Below are experts of layer 3 (counted from 0) of a mixture-of-experts language model. Rows are named router (the router's row for the expert), gate (a neuron's input weights, with its number), up (a neuron's input weights, with its number), down (a neuron's output weights, with its number) and show model dimensions 0-159. Each number is 128 + 24 x the weight over its row's rms, rounded and kept within 0 to 255. Numbers have three digits each.
Before each expert's rows: a language model's description of what the expert responds to; "comes before" lists some tokens at least twice as common just after its tokens as in all text. This comes from a sample of Wikipedia text that the model never trained on. Tokens count by the router's weight.

# expert 46
What it handles: Plural endings and count nouns after a, two, other, such as pairs, areas, years, days, minutes.
comes before: " of", ".", ",", " in", " and", " are"
router:112130146132150119117123142166132124091157156126125131133163157167117087083066122139119121171159143126149114134129144108116108117158137149159129135106119120092130086084132154168147168114162119122118072118122148160142110117112124133094126123118118126130167124116128128177139148105151155122095128101139093128162065121145116111136153152185118116120089109116127176093126158134086143113155142150135085136146122113137108104128124113113089126123102138133130124138127179166154085196101138
gate5:118128120125148169156116123115127128111105146180126128181123118096165154104118138154101120112184122106137117164127142151157086157110124123135105110094166177149146122165141142103179095134106147131115147131139132147119113156159133135153149102131118167102127174133169130106134146135106139161135142115161112121078155082132131115146116163159114110147102164115150146099110120144133106117128132106145154122088119164087126147158146105130114138123130112170065131083123136080114134075134164
up5:090155117133121125113137145102142125101080083110095133119169113140082098127111109139161129124153160139124155141146148151132149096129153155096150117087177103163157132102092118147112102116141133136105134109123118129160138123176124168092089139136116152135121097094154118148119099168121142123122119141098186149128106100128135113115115113121145151121155177140063135107166104113144176129129128138078122152089104114138158094091098086116115145142174142158120164140114107118152123132136127
down5:117125080124155120128094111111110141104100114124111133132103114146150111147141089139184156140147110122076104117154097167148095147102128152127092104114128092133101160154139153142132137125110113170079092092094144113174131129123123076162084127094136109151122098123154135158151099115135145126089181138144100121133101091149135168102124116157086144145152135140078132110106105130125090097103122165115148129094096153141139142151163136104116091154130139133095139149090136123139098130139108
gate6:136123159089100124117113147131105098096111141157109121132129153146166113090159080133161096127145117130144136134115140153160140122145106111150126161114160133125107111127138109179138107129112158124145163136132097088071133133142109128137107105127115145129144068127122140115159128109116162102113103087132111079143090164115129170110144154171142155157121130112116135107149165141115111213134157132109083136113081150130166132106092124147134121082076120085150133127156147117139139159130133
up6:090116135149118120076129130158117133072150127103110111138140088147165116119133109129110122121141131161133142117133100104120114115129127145145115111055154126151129118151097129158121109126134132087143090168138145106175120131177099159128157097144127122101135056116119130124161148126129168212120127098140130113101104139137076161113126118143144129090136137120158175135171123150111122176125118144119136133130134138154129131155138146139145135146118153154113188094073118115116147148160142
down6:110139101129153145130131144141138152139129107121137098094136173110112144148080160140101147139145186134135122168147152136126137137077078106132126112121108120108126131145148125104109138115187137101106129148156138123110163127126109082133122163178158141126106165097099156125110131114176125131143143178121063127092173125167122112159113118146083115096165174102146139123112106122113163112139164123156118205159134125153134108126126131093117102137165138117115127146124106142155128141116127
gate7:151156116169140112173119144110163103102157110090126177107151177093145128108076138104153154141135099158131126130104131107110139128139129148150105145113121162124127146115115151123145157110134162120109149147100102148141084157173122130094132100115067146101102133139140116116122138103133115111113149118118105148124144136133143097124146177118128122153172129119100152148093102135098086179153117137106105119180136121174170167149100112129143147110109114129096161131081125159185140119107142
up7:167109200113128166116139101142122158123116135140155121106143144146113099171137109108121124142139114184138109079158100145106127120110125123122152134097153138163150111126116139101139159079085131100117128146100134133091135152096131134153134139125108106119086165132116155119121126101106134092144133096153186119130135118147134135128179152115126129110138108129117144135158180160154107103137128139158119147116077114082107148114188103122080141090141105159149125092160110119083147116145162
down7:091112114142139099139090150127089104146145088111156175054139117146108130115115158119131144136124119132136098105136086106100102138115107116138080114104121121154113156168096079156159140144138129111135125150089081139116147138177115145083093126130098079134136109151127089107109114109138127128134120133163141085148161116124155128108161159140136128137120136116094106116119121156123146135158126130083096101162096169126114150160143099110143089134116143126154094136153179131148154152097161
gate8:131132151113142129135116114156186108123132148158101096098137101132122093109136111122144158151115101112150162172090110119120175109111144145175142120167112136155160128118094105122151150136119166180131088162168081126161126185141116151141119095120133146140086102106117113140131141170124106143117131129095153149132130103131128101133116112134113094155151108142158098097170120123135106116154157123129108098101140121074108112149103112152145142118113096163182093124141086147114129173157119
up8:113122157149135145115093118099118147121115116153152088122181123139140123147110167074079118117101114104123128112143154097121104158126143093152105131120116105154123147111135070126166092128132172127126138120127123126140126107105134122110097075129128102145123128163112096121146154172121115115151152134131137153148105154132102141193114111165148092128116121118119133144164136099105152145171132155151149167114129154101116090128078162080093156137086102125169130126112168134101144110164086
down8:131147113143073144164106120125135106151112151131108092152109124089126125132143101138090164115102139164175119093105126133126138139117119153123116100148136101116168150145115192075100153105126085138117123130134093138119155113107063155097161124115117121152121104163107110098135143132134090138093156133095117093132095131192181112102115095063110104140143143126112127154099131095140120144103182141143126154122120089114123147134131154145126137111143112129143140155119134165140098145115147
gate9:139089107172131105138120166124128132137146127146104117075166129153162144101093107143154068117133135117103121122104138146108165151082140142115087139120109104128122156142124116167137117124111118132144149162135139143139096119109102106089123147140164152131143139173112142093162113144104129154115150127099159145139116133110098163155177119145149132181082120144170127146169104103124105149142161165145112170129129064087126075112141141123146145146097133161103163130135122131163125119098122
up9:133174150148151134139177114140142137132147111087131139121154139154145131147157129140120112145142131141084130140154095108131155161092121125177131122152132132095133146112140133131176138152112157097164136138106146098103078158146151110145162130106131148144111134115173114124113116120117131126067143121076086109129129101148153154136189118165105113111131122138174137126130113159191154160114144170121165176124090164125128121123116139092113164132123145179151092135111158118128102164150123
down9:170131115151168176120131115105103125198163148184126108120119105140158101127129065154116090120117157127117112140140133139097119129147141120111150091101078150127119119115123168162126118148101145127132130103107121128160142139101078130138140104105138102083195095132133102127124102145189148143177111129163135107123147155107091159136166157144145136117156149091113117132121152101160103110109096136103148153161183136122143122093143161133129128113129137126152129100119129121129119126106128
gate10:097111090122114107095106113179133109129149148124097131167128151139133131133106120097106168122197176138142129120136108145085124130148139148154147107143117111115117073157117159135164128116149120104112138080132111125117108134123153157126101176092139107140142109120121141127182127101129145086130115078175083090153130143145123147122147090123095105119121092107119117112120147108094118125119132141118123089101149130150116133104116131152121121114086131120094161131119156151127159157081206
up10:114084148086135101127122091120111138110194144119145146160140129080099135154133127131144122160082129153128170117113139132124110154154108118176086134156113109181171129147115117134098149088086119141139146124143099154124151112124132156186143139132127133154110199106130125130137090150123118104117119153124122107111160102155142155174127136132151145103143102135090096174077139127112128102134106096097147142145144137137142090123122108111167074136141118143157139113150139119145128097163114
down10:109150094157133163116116106148119086153094111169174114112162147111142136129091140105132130115101128121124140127145143123121142183152118097126174130108143116111117095133134120140162065201129174138106112102102102129125153153105100113139128131112125116131140114141167167147133117125167091158124114118134147167159092156119102117124144122035135153155116122126098122131143126130127160148114071121133171113112152122131112146124154113129127160120120158120152127164123138089123104149078147
gate11:108102117134075135139126135106138134160112124111158124092121148078123164136158137128159094108123151153133124113095146120176118116083131142113094110111102123132150120120120101146112149134080127165132133129103143116101081147155150119118097146169108103141104162137120149090119119153138135171100125151150117084138158131121129095146115119154147125087135111108152080150141130145133161174072121121146117145126145139145082154117089113150118114132159146149139153171183183166158168157124103
up11:127119096144147081151152131149138131159143135142135163123126092152130161144107137122074162129171123134126124159082111182118169173134126088119129143150151156130073161120126131093129120133132164115131106131145132098153138155114080136117128100119153097136106112117157150147174160090077130098140100128138148164151081131143089165097126146145117116108126151140177163142122120099142125116129127130108133161131122163113139126175128101125136111100127117141082180178156125139122137108100158
down11:130134159115141157178123141127086146130161115113142133118184148152145116110127074130121092118116109104150129153139129114130141122143106101125160081190140146143138104143158129098122106148153097130125124062125108151133142134099163144109133086169133117125139113156124174073135090141160167114102106121121159141121103133171124166166153150153102135135130093131157132086121152144119191113143094148129139125125154167146122133148099063126117132124145179129129127094134142133121126108138137
gate12:125119147135104136154118131084112123104130161133141158151085144150117116124083123110142103115101101165137132091174088093089123107119121104149149169106165109114122155093087129155102151118100089125141122100132127088136165113125116124106141128122102092160145117101162103155155153128086142115102139123125173125140097130129094110126084124104127118172123122130146139143100110164093126147119134130146154128142085077150078111095105102106112087136141140086144142137111140102181151172142105
up12:103099169113160158146179130141111114131173124127132138104151109106135131157145130140094160117121130130155171127103152176152110127097148143121075115160111135158120096180189152132158100141135162107102098150151129132115057106098139118140130122131117125146087106131123144092131141118158134176122144106121086144116151098101137130126142142157096130128118143106146152103175143122145085118143153145108119135137117138101140141164113085159116111098100129140102135090129116151091127078099161
down12:145074150089145124138114103125141127116095098178151141116096146130134083124118111111132117150122135116086128126169102136092110158100146100094149113112116147121134126106133147128112155122175091109126138110146118074184131141119131137085135142134097101122140146133104101152103130133130127103154108132143140055186040137167154139118123134124172130161116114129110108098130124152126168159133117087147106116139141119117121099124109122096086144117119116105117139087131089140144083136127143
gate13:185144100102113127119103106141147184133125111142104148101116087136150111126133080142150084150131150151151109127088121117101108117123117123102093184181134133136140172124078118134138132119116115138132116076167093134099158115112141114155139135110160080119139128100077117122134128079097130086102161111117131142108143106176153124119089165095127145110143151137106120153131145146094130133121134112105136144172146132113143131147098069132124175117111101163111091137111119123128134115117093
up13:130086114153088114113138116122132127081169143107103113111129122132077167142066105116137123132169120113144154156087159101116130121135123120178128113084129118150109110160125144146149126154083106139147110135149110132103132138135122089126112089163142150143173182115148167103112115109114151140074096117175146116152094162110145098138165135154137138150154098114161097085120129149149131103140125119137122152116095113110159100115131187129177120145127147136130128102096149100095139122124136
down13:138118146139171144114142116155131103144105121118143110162137149127111146114126134108105163109122128107133089130080108163117096156120109139124138166144172066083120086130121155178130127127125161155153104093104166125124139126106135169120117124170151124131140165174152089104143152191078113124085118155145130171136118094122118129107120110116174124093097133109167097157111133158135136149114114129122112154124095136166132137127111140146163140140179141149110116110099135107144165155114169
gate14:133119148128118122119111098147117175166140138132133150134171157165164114104104097109100129106114126106096133123084105148143138131119128155124090149024120140156147212076101103143099116112116122104109091146103162094125102136129102126117148170130160142126122133154077145140146123152179104131132133141133128132122132128110097128117123113132105132119116160158102132101128152073117105139121137144148128115127116098123163136148135086130088146120145099129137135115149116145162068136128142
up14:149156105151115129164176106127143082121118149141114134134115099124116130153173150155143121159127120166130111164173161121128136129154156109119123101219121132122129054124144136147146128124106124128131193108144152131126140162118157145142120121119107134170132119112167141124131155122098144147097117141152143138150151151132161151145113114137128095106114149099149164160139133164147126107154138123127134145104116170134081115133121155157181084129120152133137099127149116117116195115089095
down14:109150108102129139146109074127151094094127119116111141146129125123105111155139122130079115113147133122168148120101118100104102135127160111096109114149092096117111084159156157110154130166154150158133151134084087114116155137089089093170134080135120084137121159126153130102127139126125095136104108113147168141141087131124154094163114113118156140113158147133144153157137167169196102138136128139159150109117140114120138131129094151112086121136136132097165117147141119060116124166134155
gate15:104102099130149121125112142152153130198077141100123141100154119113102113118104101133133119112092166135152112130109081111143144114104137116156126086103144108140107138103154132140137085109102116125152138140097100135153147113162177136124150097122157111106131114113154128141136122138099074093099132121137139161116065125088140119110128051095119121137196111120106118176154100133115116115125157111130143095113120147130075126155096120123145143157099120122089131106117150110086109128138125
up15:131106138148144106130160131136145130095144102115128107137112117124158130071118135080147126087116153120103148101153149131154115165107127111187133118166121140093072151123140101149114090133095095102112109127132163102161113144140106084110133119087113124166127098165135125099126120118131107061124083074139156149109148155146132129170126130133127208138143128114109137123081177110124106121132130154109114117111116144103067136125110149145119105115163128144150131153117101145116139137138154
down15:139091100176150099091101131130153122152142158113147163128137143141125098093165138122152172100136117125127131070123100091152139136107129139133129128113143117123156125117140138113144150118127141132123147153137140113146102117108155131174100114110161139109171143108153128096125126164144126130138155084175126140094113151136139124123193138140162095114123128125086071166124150118138159032138094146113139105114090095151105125145158115138097133122152149118127106077146155129142140126117081
gate16:079134116121153158099137115116135103143136100162129147161154167115146154147133129155147155115128122119183145117158113108122114119155132083157117134135129111185107097125131112116093130162106089138134129135099129148115111084137103173127102152125111123109091110114108124117151107152075112120082120154184153082119122125136147146081165133145111091141098120124132147107134113126091105125119164119080151148164175118129146119100169125180173130135153120147157152143113144109096116087148122
up16:135148148127162145112090132088141141115115142126122134093159119132117118130171145110134108113080130110123194096115160128097139126138132144140106120096111124132151086095131112118136129117157120112137157109122133124158168106169111098138160151117155102118170149191147096150131131145142123105145107139116134085155145135137167172110098136151215182101186109133123130117124161121145145155145114149081122123142109120070170150105114136135109116141127136121106118122138151126170128140136166
down16:115115160123135127142105109129121138157110133103119116100145135152080165132093160141114128113126148127167151112115126123121133128156090162136081134122116153111131088121118133163112129124074124131101150128106137125145134114104102130167128127122149121083181163128157131100126159080135123144180168127147145169168095095141134134119147104142147092153178089126083120116110118113130166150148123158138151134113148160124143144133135123100179135110128108121097147127096173095116147099205174
gate17:125133105106142128138136148123101084167098109140098123119116137102097110138147122159117140102128115132174155126125115141106140128148109161118099133107097086143155149154175128146114121070127122175140141118122116036104136144105149139122114142126130136107159164128178097122121133156130101134093119121076115110118094155127155126160108160085100119111123137106124139110129152108121138193096085102100138138113132115113158125124135109154164114140154145107090154133149115078096146143106181
up17:123106163150165126124122099138106092131146134111153104132109113173136139130098152090131147143105111132106106156131141127095133139124158087135121142131164169144168144105114165146105156141129148109113134114136111128163094084128148078098120134148199115159117109115112098120067164136128100124140119134152139175139112156153118115154147124105147148146134091144098130093079118158144152100146112071071153122162142143111139125113100163152119112155146122141168105106132125156142129090167130
down17:138128141138125131106166160149127138129150090103186123105121148130138100159072129089128172099080104161127159130106116157078120149132126111060127142143117128165131138116156124147078131118159115135155115118102152124091160125135123125084151155170109115122120124128104111118117096126160159109141119109129154140137088090132147104135100120120148163094144140082141155194119095119108087125136111128109102110107102107109131068132155110139169133150144170106100124115136137141131132122150103
gate18:147135108136114167180122134148150135142116123110113120151111128131140170165110154122104120090140111116098137125097152115107133124112097106108122152104169132131095145111124108136151128145146148144072117129128119151146153180113177099096109140111162154123121116141133183110133173097149133111175097084115143173117107131111083068152139120141142123175144128105118107119114154154111143105155110164106158108153092140128115139119114157109164096104132158143100178092112109105139138148162172
up18:105112097140132133131100168163118117167112115140152133176134153166114094097112151138143156131129100103147076129163122161129158134130093120151106124135132137125199127153153097101086186103135118100111133194139142136157175157183166106114138153130155139127140131139126136106142111106127161163105097130142129135146187144138112167138098122136154140090130169142152094148143133102124132131118131115093130145142131123140131149168110172098090120151141145136113124117096114136144124137091097
down18:143148085149152144152133136117127143114144136081113100128118128173121146105115162092105134142131085126132115123130129142116191159161101093111104142121124129161111099114132132113136147128152109154130154101105130151112124162155124155156128092099125130130134127097120088130113126120152111088077104147148116102137152090134126164062152098168144126098122169134109165104127110125093194139130086125089091104133126121122148138134167104122160170136141137125203124124120128140140073108138123
gate19:127158126103130151113210173111128159105141136118079116177115130182119104135134117111146102106105145114097143154147137122133184132127120109150101080116151136135142154109093153126135156171107093160131079122144146094119098152159110122107130115134120146122133137112112157089110128089137138116132142098100136124140140153116137138136092116133089163117111121075125094148131138136110095132131109126109131144133123123165113113161085137155160145110153135123159165110093107086130083102136069
up19:126169125150096128104121158157127112122144149134119103138112141121088111124144134135156122153168123098157123125159163136144111127094109127142097130102106144120151094117156111072150174153108134136138125164111082163133159122132090132125109084119143125093117108158118137117129120141152102151116140102091165121122104203153118156122154198135118106088144128154125119105138099137109108169110114124099124126127111167086152143123136122154137171124099113167150114116198099091139143145090132
down19:115149142140132126138137200085098148115114106116123126124124115123111130163105106134118096172152111127139078149108141132140113154115123168140153090105131127164110081127131150127133089113098152115118080132115104155151081111138113152112145103115127104177159101095105142105140148138156117135066133122120145131135115148124135178146111147142089107105142090148171081107129094118125157124120094126115149082123104085128139103115154140124110169095156106086150144139111138157098120119181136
gate20:123109077102166139164079146108129117137122171117143153095130112095101085130127082126156079146101131167166137109102118140137116196109117106125144127160092129131150077161118147113137134115138111136125137135159117106108137147160107152104150134122081100136126148142130154087157129133123178153148096132116137130109108138112168124135092110120125151149125122148123135111135148089155087115124146108177132103105173099148169144141138126102115121153157131153124143081069118127122124140077128
up20:148121150144140125132137166163113117161057138158142140112139125120123077084132126079159141144137147115135166135118094159113125158124121140118121151128148155168111110167117128120135126083142126090119145152126062121099142170133140134125132135125131155189148116116121128111117154142105201151107126127087116138146137135098151139164111098162155135119144092132152153119106152091115125138082145137097150147119104133108147114171119128120117128173126161102084156143123069105097146150118119
down20:142127132135101154120160141115121087115140106124131128090121124110142123158161106143164156147102135172113102152152168119139101143126141134199111113111141141084132126134124103110144107175119147163126177082107155153159088100191155144129126125116091147106142192126107114128110143163119131108122160097131127101092140122108146140131068164120147133123132126157121149126122117131129104077114142131132100170145156111117144151142127118141111115096135099129115114140188087108174095142121092
gate21:124170144113084050218129148122125127153178132114116132146122157129147119139082131125142122114153094125149121116121134117140157158164159139123145134123113129146144147123108123151101127160119135161172156122128151142130146128140175113152121119163122153096139150119091181099125105067113105088147142144142131090165118152102103148128134124149122116124138121118131113106106091085187080114131167127115123127139135148111104131117117097120111122115111158127118063111136146136148161121146124
up21:112139103142112167133109129128107172098147142105080113101130125145099121147101173150135137163116073112126137098124112128135096152081136155115129151152147102148134142151179119122115085109136119120149151086091138175126150149093107176125117181126148124080120119178127111157129126125182127129111144142125117167117153129138137093093144125114120105160106123125164117114094137123092137117154094135107145166120123116104092167138131115118152115143133132140159125170131114122076123090172084
down21:115117128156111121156122146100123150091105141123095130105101162124107170159100153115129136131109097151169127140132140133106114179091120102120084119114114155099081137106138122120140139062158171137131110102101139133092156130102088212116127109123087163125127097135075139161139139168120135122120110141142093108161138106161128093125134124142146132138189125120146097150156115146113132088141098097143127163165135124117086134125157128125109115140162122111143162156142111121124105093136111
gate22:135142114069114125143127128175176157116101147130139131137111166125132132138144117117127098140118132087135147111105084112117128132062176151139119147115172114139145170129129121103143118129109095143101136109136143140111131127150153128163137125134094071092117156165108126154177112115119123110123106104112125130109117135120146141150104168126152158089118123143130098137132087119118108181130138118118126161176146032151108100141151131102086150140130123114162088157150118094107127104153140
up22:107101139138153066103115110124120141119143126131122118122117136122145126145125159104138128123164164095138148153121125069139083123127105105131080107129171082148118132139117164127122094105113112078157114133091145145150112075126185181185120136095175135156148115185156170102123099138143111118133120114138127164155127097102129158102104125113072133092155122115182112170084109119163105134131100121133110118128106083126108109129158125122126126140119140122133103134142108129125131134132137
down22:141095136139155075117112114119131120119183107138146074117150099112131111114101176120124139160153171138098165159116116105133119120118144143117114168124184103130118121142136086133114116112151155111129113115139189152105134105105121163150147088142151177110162121143151125085126089172114117090106081129163097098128126139139076116136164122089150118142139130136138145111166112105117145159141189139143153152115096144139148112095105155123100121121139124137133132150092150152102123098111114
gate23:130127114096107148196099132143127141162115144144124099119122154112135147148092134095160157136143115169169127155134129180101101091101151141158097112119144124138072138149127107124116102141112131129113147169123126084156121114120101079123141104138139116104118126104151174150143122119162158158128150125163115155146122115173145160127176089091124130141132099082133096143101117132096135106117144097141125150148157077161106150084136107106098167079111098095148141133135116113108128148132112
up23:146085136153128104143121101171142163072130140123091146111128110130130117152080143088122137108145136102107154147099106130124141093126088106087102107143147139085133169124130149120138121140139118156150142107129134147152171163125162145110169090104170145127131140176141117104117127113096174090138117128109098143152113151110105118152095210133111090156127136137129167105130135154108144108178147112103119112128147121107102108134127110150104108109086137145130093100134119155181137111150110
down23:151093141129111114156109140122153099147074176084077147107143118174128119112133122138129118119118123147125134106147108158121114105118163094141109137171165135142142130124155138130164080129126133163154121091089174137155118112106127154120158161105126131110116113146110155130121166144161094088143117155140113169139134155177108124129109121108105088123117140086134124115106151171072146082172128174129118125149141136184134092130133126117123106113145183125103146144121138158147155159114127
gate24:150134135140116151143084102159110122144154097147113162111125118121147104170110123122162157127164102141138102115145147133147098136118115117162105156147136082125103120152138132128120146097101090134123117173125124137126102150115070164172135115101125112153087123161109127143174135096113117117164153076091165140107149150153083106150083096143091157137113125114091118176124142090159145130113143139154109138157107101126148122140113098073157148116153175137129166124162156104141122138157126
up24:190128112128165078092162128159130143153095137143110123134092123150156071154145151146122132140157088126112092129135169117132177100138129112112134100158124131129134112066155102133148129114160169114154169133102126122131139105094110125074147112117138124159115091111088131088145101123095155138110139173104116166101167140135140117120136139124131134097121098175156120099144128120097119122152097140141120178173141104109104091146139137149150111081134134136123108119145107095106105121122138
down24:143125098111150121137122110124126168080135107138134125109155124161184130096144111153131180140112101129129123143126135120163112120138071129122131131160131134107146130142097143135117138156139130161141132162133153110106131104166096107140123129094173089115170132103121155116165113106136142141110096143133098170149146116166102118146066094155104096124144099149122176107133122113158150119144120154092098122161142153115147109102081136154166151147178125135132118207145129094148147104152108
gate25:119156126101108153155154114141110160178169120120122093169122121132138114067154119153136146100129134123145114122130129089128134100119104109121148087108122138152145117135163117081103126104132143138147118099097149135132087129108154155154090138118140072165140131136112159084124151123144147074132143141155133157091162145072134115158149149140137118134123133126100171131111115099131141146126098089131129110135124099101160166084134086167148130088105131179127152124094149121093126089144087
up25:129098127120132141096094136106179128165131099145112158122141141138130116177123149076119108142119063110103133085190147173095147147116134118130119122181102108093098103120077150143126125101086134116097134123102146171137143150129119125129151124110087167130103157111148111117139126151113154161145133116132138141103137128119102124108103127131112131178107100104144116130136126104123147143113174141140143168122150101162135122133141101114063108164169110124130128101079103119152143118122177
down25:141124103119108125110146123148162175161112071151158080112156147138139122078125136097147125135156158146129116120083102104088108074117137147128091134164118136111094096109140138148116160111143172128119133165133114091126078148091096156101149133135119157164148133095100138164089160133131107109125108129130132126125121119152154151139072164145108100102112106132134168140110097142101114151131150140149157142115119130135138146157108101162104138141123148152135165098116114178084101135107163
gate26:122112129145138145152117142115175121154159117131121142100115161134102147131135129127188156098122114117114120101126155099142152138158148114123173108135107092120158154178098094076095169121129112140112157090134182126127150097122092115122113104113108154162141131168092092140120117110098151181107133134124130153109146152135123155088104132115111150151143139132130071144158103137110141127118142087155099101160080177121151132119113125108104132077124125116085144072130121119125113132117166
up26:104145131132147145095124166127148126144116131135144114099119133107080131135146170128090137133161139124094128122096128135127117085153125170126114116139100113112111164171124116136100102164131122097124132113099127130146105083100108147130136135118159165081123110116111103145113168125130129125124139111135138109101143155089164085126172109124130159105184151125142156089143107176086152161162126117173156185132091150123119139135111158119170132106144124142061170131152130157141166168153130
down26:122135117137106127075131128079109160148110121152119117124108098105136144142103111130124138106123155127176138103120121177146129131134126124141088114089136159108147153121144127118117109147135169170143139081102086122082117130152111156110171132099140118146088128139148159132142130137156153130184151137143113145155137124120154129174131127186167119138183132185126141164167124119075126141172126154099117112139071133118135109090139107122140121163113089183108116103146133097139108133123111
gate27:128104104109118148155108113127142142144119112157128113129100137174140106137107112098095082120121119132132126165116138146122153122102170113096129146130136125129117119139097165108169107118147157126165129130151105125108127087167071191136113083129135188098166164131125099137108133148075122151116123107147109149109110141121089100155126157105139135142123140115117112089111095136171138134107087153137095125128115083129116142091128168140125116107111158117138128151044150144087132134102094
up27:144123114152143125145114162129098145123105113149181130135113144104109113106115156104101078166136105102070136199139111136129160130107190102121052119136124135120120105143106140118148134100087154190107158133116145106117161122133166154129143104119153160137098157084101110132094129126136143106144151125112133136101144139131163124144087151120104161153121149107126114112110188098111119154151104097123114117097148137159122168133098131149147132131128128134142097165139098169135128108127139
down27:163111135135118103154103106144157110169154147116144108107121138149095124146080113115109144180091106139151159087116123130112156153141183150123135164170146110082113158119074145122115130148182148094126110138107141159094105119166124138118167149145122132120163103144087125131166138113131086142094138160166107161150147118130104124132147135140157133135098124131145132123112146095142103138143104117153089151109114106078121158115153124073109131106118159084108120076113153147152118137112114
gate28:171139112101115144097142121097133123137122129146090143107103162152171101129181123154115150121088097118141107158118134128140134129103117124111125125077122060138144135151140131147119091167190190097117118142138128101101128108101158107138111109127143128125130114160119142120168111158136138132138115110117080188158116124127160107103108144120192163164138114129144132108107137130081146119096115161139124135151124170110134118098111104127129100102121141114173120084119153139179123106108152
up28:100073132114132135160097125110116130098136167092110124108121152125099129190135145113103091103159158120092143117107171116127134099128134124134155118147143182130077087081094180100119157097137090161156098121098089140109122129100156130120124102131148121147105115138132102119126159164092144161124150107159114104134153122170147098091096147113126139128121173131123131140107109139110113138113112138120125131087100112094089117172095138113109124116157161174096114148138155153105114126141128
down28:094107117159113112123121126120106128151145151114130127182157099126121116160127136166109131130141141141117129099158122129117148123124117101142139145151149110114142104157180135094138100109139136163165102179181155108170135142154083105080153113143068102112129142143117101135125152093124134134128134101129118109097121115161089152157070097141104154126107148163142146108157188164142147148138108095132102141108134114173141124139124137127145134151157115123084180153174140157132124090151148
gate29:172095116150103173135080137108136147158140119115128164133189130176164154107129161136148147129093148132106114169090119133132134164155117154115159155104134099141107118135101106083093107094120119155135138149153113135110135191140127137093154070136124069136098119113091158128099135096124136161143113143113110137139076102164098125152115133118110143130140135119120143132146133128135144189111148110129144137127157151137114113087118109167129097141115171099109116118098121142086134133132154
up29:098145118098104100140145123145146157083165125120143118129126106096117149130110090170064122104171152124125154133178135165106110146140139187085084118167115111139098127082131142162140143157139155115099134105105154119142125104100127131149115165092109141131138111164125093081150121199130120091138125148136131157141158146130127146165125117138182141118107143145143113157114139151133157110140103123124129123132116091155147134131155113127082141086081117137146175114134139127157120097137134
down29:124154136110139121119156136166088117160132146171105118129084137146082101150117106158138108135172104129140099084159134130110096099093120127161138148136125067128154130109128126153110111133165179144113151106113111114175179105093135135126122114114148121167135141113132143146138152126113126160124085138115122129149145151115140129123134149132096137151171155149140103141149113115074053172161111132128072118151106141141106141111124132108117142149085151111105086129187126128136128114104099
gate30:106096116141134115122135097107097105096129106086097135111123173129154117147148116124144098078111128083153095092129079062156132113137125119121141100168109097114122111111130114101143138140097128120113103171121126141095127147151117144121127105139128154145138204172106121083147117092152156119130164103135125125117129110168125133120124102112151090102140139132123141119158116091155148122179132116112145129075174118155132127134119137094149127114134091087109151134160167153086113116171115
up30:128132134177108101128093110114106128121129134138132124126122121095102087173116157068163157159161146111103168127126126127085120175111141102141109165065155175125153142145155148121123107128109132143112085097109122104129150125113109101078140117102133096154128126133119097147112147130121099105122142169147084147095150087122154126129134103142156149110135144137153144151199149096145100123124108123139095133108116145191121150117115108131105067099113102149116136140148108110137118141138148
down30:144162098141132065121117093147104125148138102125142138176087139113163085082163116185134159109158133127152147149137150141139112132131115102128093133159131116125174134108112116115097114100147065111115181163106127127106141155139127127153108132115150119108138127129163140148175128125138135164149144124118118135152126147093089128127153122165116091084123105128128102109150142158106113126102190100126114096136128146145103097118165129131153148115142150164185100105143089122128112171107128
gate31:112130145132134123096076168108120155119098107172088184156075136112143122161156149133145121144128118113168114128162098086123168119143136052171143128123155109111149125122149142149143117080100141144109086102109127133135125112163125111119127128127083141127141158120153135062090116129145135105107117125130140109115120095145122107125151153156148135087134148138121082126141122121088151128141152084165126150108142066162134133107110130134095125116121110142149125144114149132188147108124132
up31:134138159125139084122113166128175115087128125119092118121107178142142155153137153096115136098126131155109120189109121101127124100165130145132163132148130148099111123065183139121090158122152133121136137172174122116121122127137132142079115076116125076112111179148100151144128120107175094137141144124117135163112146179138142117146127126133143144157162155110113154166163140141132163122112127161169094113131155108131173156142137122145128113124144136159141136097142126156091150156112117
down31:170119127142147126151133141139080153136148133076141132172110087136127124109079118170111168146171170088115129116138141152139126160124155115103161109101099152193110126118140075116143132161123120107114109134155130131129139124109136136150127125131095156131140135123116127117127066159090155153150140098168107112146111160171135109148152142141147160087124165120129131179145127131120117156116107197143112148141127150148106096122152121127158123130178097096090144120142161132133129125156156
gate32:147149106137170124123089133099123145141131128089122152156084125122094140134140127096122120152119098127117092135107147125148107131161098107126121121094123103094168089101098123168136134138101135152135112159094129103127158151106156095083153153114136129133164131110143137099096109115152127135105156079135151110124106127140136121138142112116143144168130157145152146160114123186099153137135129173086078095137092125201091128139102111156115126108073155117159147126141133150088099155170134
up32:154141092159126166160107124170135123120133160095140127079159189121148120149138154112165090089119132152143135166160140163153138113128077143104127153137139138146136135138115136164124130108148130138111126082131084065127117163114111092128129104166108114155127106153119083144132128131128142106125180150097133114143106125119122113162137133146093142132134135116157109152112108139090133146144148111100103111137119096132125133134093099109148162112140176132110131150156104131084188194122161
down32:087124171085152129121212103138106159125132129137145105140099127121128117154111094090086138174136106100114130075110099086169113102157116159123141128144126138117093143095112136127125132112142156100157096183139135154133168134144146144129144130152136109151100160144118099106157120141098136147131120131099119182156171131151153131147078120108125134111139121139120132157137115177157123127160171105120112105126133134124094127136120148151133119139136073152118180092100106115130124141148090
gate33:166128121135108138134125140152124118163125146085096180153156110113175148076140080116157096140126098087135111121133114103109134147119111120121124106155088093171127149163136154051144137137092197141126134151103121117158084129126090140153099156116120139111151134121144161124133196126100127114144106165158120129133136144136148137141158137142146125130107111114113120128154152115127178109118115149093127167112105118125108166180137100090120141142126124139137089105121147142136155156113113
up33:168126136111139099123092112127128139155165108118111163112094128134131134104142110138133141108113143142065130191147138124135086111126112073130094116140055063137161177093144154129082168088131125086131137113107124099151101117112105124164084119102153182108138088140110137141116154132125124162141151121108119112147130154097143139134139158139142139180106125125146133170131117154125111132087140149133145151111158144127085138130102130108119136129103149130118102130118115123094139151080130
down33:164137123177114072111117156116135148117125175134133092156108131145129110164110137123114146110142138164078119137113138134113145124116132154115131095164091143119112087120141137124163116166078129159097179086131133131122139090124148158136111129135123118127114139138077097094111158116147116189114125114114125132112164120118128160130123123165102117160107114117118128169123128152166072140137138150166115096110134136106111176141100141091134071144089136153138084130150177161147131140159145